Experts of a small language model: 8 layers, 151M parameters.
Below are experts of layer 4 (counted from 0) of a mixture-of-experts language model. Rows are named router (the router's row for the expert) and show model dimensions 128-255. Each number is 50 + 12 x the weight over its row's rms, rounded and kept within 0 to 99.
After each expert's rows: a language model's description of what the expert responds to; "raises" lists some tokens whose logits its average output raises strongly, later layers aside. This comes from a sample of Wikipedia text that the model never trained on.

# expert 14
router:48 54 55 57 54 35 50 34 44 50 42 68 57 22 28 63 35 60 39 48 50 69 42 62 49 37 79 48 45 38 47 71 55 61 27 64 56 39 37 26 52 48 63 58 52 49 36 41 47 55 44 53 43 57 70 45 62 46 70 37 30 76 47 57 61 36 59 52 49 81 68 43 40 37 56 73 59 41 35 62 38 36 64 50 18 54 54 36 61 50 47 52 40 55 51 32 41 37 41 66 61 68 55 37 48 49 56 46 58 48 54 64 47 31 49 71 47 53 54 50 67 62 51 49 54 65 57 67
It responds to: Table separators and punctuation. Separators before numbers in tables and data, such as " | ", en dashes in scores, semicolons, decimal points, and "on " before dates.
raises: "1", "2", "3", "4", "6", "5"

# expert 13
router:59 56 57 50 51 68 72 38 54 43 52 38 36 76 52 48 41 50 37 54 36 42 50 24 36 63 30 55 55 60 27 32 26 63 71 49 46 58 54 55 63 48 34 28 29 45 20 54 59 36 39 64 48 53 46 43 51 37 52 48 74 48 40 44 33 39 39 43 46 21 49 48 53 67 43 44 56 61 54 27 30 35 49 51 57 42 37 42 72 42 51 49 52 66 65 64 60 61 66 52 33 42 43 42 47 54 35 54 49 31 56 39 57 37 37 55 36 40 41 55 33 20 40 64 67 43 33 39
It responds to: Table cells and years. Pipe separators and cell endings in wiki tables, plus year digits in lists and tables, such as 2-004, (1-946).
raises: "\n\n", "\n", "-"

# expert 11
router:32 62 29 75 56 57 66 27 50 62 49 63 44 61 35 64 47 49 52 50 50 45 38 49 62 60 62 42 58 65 44 59 62 53 57 36 49 61 47 60 47 29 52 69 59 74 59 50 61 64 47 46 47 63 33 50 39 56 42 60 48 58 47 60 38 39 38 70 50 53 59 51 59 61 54 38 60 49 46 66 62 62 51 62 38 57 65 50 35 40 67 36 65 47 24 46 68 38 62 50 44 41 57 63 51 49 54 36 42 37 36 38 47 50 50 49 44 50 68 40 46 60 59 59 39 42 50 49
It responds to: Foreign name syllables. Middle syllables of Slavic, Hungarian and other non-English names, often in sports tables, such as Mol-čan, G-al-ić, Vis-mane.
raises: "en", "in", "is"

# expert 6
router:43 66 51 52 54 51 53 64 54 44 59 52 51 39 50 26 57 07 51 53 48 55 33 39 53 42 43 32 21 54 56 55 37 55 74 70 66 62 55 55 67 55 56 36 52 37 64 47 77 57 53 47 54 32 48 48 54 58 76 51 44 53 66 34 64 60 42 40 37 50 28 55 46 64 56 69 36 65 61 49 46 53 62 41 59 67 40 51 64 43 22 19 30 50 48 40 53 40 53 54 28 38 38 57 50 55 56 54 44 34 55 41 52 57 43 37 48 45 46 61 63 36 61 55 40 36 44 52
It responds to: Capital letters in acronyms. Single capital letters in acronyms, chemical formulas and name starts, such as NNW, MTK, CBS, SMILES strings, and split surnames.
raises: "Y", "N", "V", "D", "M", "I"

# expert 5
router:30 30 35 46 48 59 50 74 51 61 61 61 44 58 20 60 57 33 41 53 55 57 35 63 62 75 68 59 53 60 43 40 46 52 33 47 46 53 72 63 43 47 44 54 61 69 50 42 57 36 16 50 52 58 52 60 31 49 51 52 69 37 44 49 41 49 64 59 32 42 52 32 54 63 65 59 47 39 47 47 52 40 52 34 33 52 34 26 53 57 66 50 49 74 58 45 35 23 40 41 28 48 45 50 45 48 48 43 56 63 46 53 36 27 56 48 48 31 61 61 37 56 66 50 45 43 38 73
It responds to: Word-initial consonant pieces. Short lowercase consonant fragments starting a split word, such as s in "s'ka", sh in "bullshitting", d in "dec-rying".
raises: "il", "ig", "ir", "ip", "ur", "it"

# expert 9
router:71 67 45 41 43 44 51 66 39 43 38 42 41 53 72 47 51 61 49 49 53 65 55 45 36 44 55 44 60 58 62 48 46 40 48 28 30 26 26 40 69 39 45 67 60 60 37 55 46 50 37 46 46 61 54 58 49 79 51 43 59 36 14 38 42 71 65 43 65 46 62 65 58 47 64 54 45 51 46 72 60 39 36 58 37 61 63 63 61 55 52 59 47 33 65 62 29 40 53 52 20 64 61 58 49 56 44 38 51 29 48 55 40 37 64 51 53 51 42 55 52 49 54 53 64 43 44 31
It responds to: Sentence ends and headings. Sentence-final periods and word-period tokens, paragraph breaks, == heading markers, and the last digits of years like 1997.
raises: "\n\n", "\n", " The", " In", " |", " A"

# expert 8
router:57 45 65 43 64 47 70 62 37 46 56 70 52 52 51 38 30 40 61 57 66 46 43 35 38 52 55 59 31 49 72 51 41 51 26 40 42 46 51 65 67 24 65 38 54 56 51 74 60 42 66 45 65 43 38 29 56 36 59 69 53 40 87 49 50 43 65 37 38 50 44 67 67 50 49 64 42 57 41 41 43 64 43 43 44 30 68 53 57 63 44 33 72 55 56 50 72 39 59 62 51 37 36 53 51 37 29 34 74 42 41 64 35 32 33 49 40 35 36 54 28 37 42 52 60 64 66 40
It responds to: List line starts. Line breaks and list dashes opening bulleted entries in infoboxes, filmographies and bibliographies, plus opening parentheses and quotes, such as "- Formula".
raises: "-", "1", "2", "D", "L", "S"

# expert 15
router:49 78 33 39 56 40 58 53 61 42 52 26 63 53 52 35 57 44 56 48 73 61 34 43 82 53 62 50 57 38 67 60 54 53 43 27 64 50 37 49 30 51 43 66 42 57 40 40 39 35 47 45 43 67 41 45 48 65 24 59 53 45 47 53 51 49 50 53 82 50 64 38 55 50 46 48 49 55 64 56 46 42 46 29 65 51 57 53 43 58 43 60 66 23 55 48 60 53 64 37 73 39 32 51 61 23 49 59 35 57 34 42 54 53 42 43 39 60 54 56 53 40 45 25 47 67 39 42
It responds to: Common nouns after articles. Ordinary English nouns and noun stems after the or a, such as design, book, land, series, league, passeng-ers.
raises: " and", ",", " in", ", and", " for", "."

# expert 0
router:44 65 32 59 57 40 57 52 59 46 62 39 46 57 54 64 57 60 56 64 53 36 50 31 45 57 42 55 35 44 48 40 28 53 69 26 36 33 53 60 72 47 52 51 49 34 72 57 82 63 42 72 51 61 57 45 52 47 41 74 58 46 43 36 54 40 48 51 40 51 49 36 55 75 54 29 65 46 60 42 66 45 60 34 59 56 53 59 48 45 68 52 42 58 52 55 39 46 42 48 54 34 54 47 51 57 35 44 51 49 51 24 48 38 45 58 36 52 48 59 42 66 55 49 54 41 39 48
It responds to: Numbers and possessives. Number tokens in tables, dates, scores and measurements, such as 2,213 or 12.0 km, plus possessive phrases like ", his", "for her".
raises: ".", "–", ",", "-", "\n", "/"

# expert 3
router:56 65 67 51 66 44 68 46 72 31 37 29 24 55 51 58 61 32 55 36 52 36 49 38 40 58 53 49 29 52 48 40 23 49 68 47 58 32 72 50 64 43 41 52 41 57 43 39 46 69 54 62 49 58 51 38 51 48 69 49 26 27 38 54 41 40 48 48 48 39 48 38 50 34 31 41 69 66 47 41 57 49 55 52 66 65 37 37 50 33 47 59 35 32 61 65 56 48 46 48 42 66 50 34 46 65 70 70 23 43 43 31 66 63 44 37 25 55 50 41 52 30 44 68 67 28 36 56
It responds to: Infobox and taxobox fields. Values and punctuation in infobox or taxobox lines, such as coordinates (″N, °W), "- Born:", "lb (", and "= Title =".
raises: "\n\n", "\n", " (", " |", " "

# expert 10
router:60 36 67 33 60 36 57 30 54 58 66 52 82 43 73 48 65 55 54 62 40 46 68 50 36 27 40 66 58 44 49 33 69 45 60 65 35 60 69 50 45 71 47 48 56 36 60 68 31 57 44 61 42 46 35 62 46 47 34 46 49 50 34 60 56 58 51 65 22 42 32 53 43 42 28 38 47 74 40 46 58 54 64 35 60 17 48 64 57 51 43 49 50 28 44 38 66 53 49 57 48 56 71 44 41 60 59 49 37 51 47 40 43 68 57 56 72 71 38 41 55 38 57 45 45 45 43 55
It responds to: Sports and competition terms. Words in sports and election articles and their tables, such as Cup, Championship, tournament, points, teams, and table header cells.
raises: " and", ",", " in"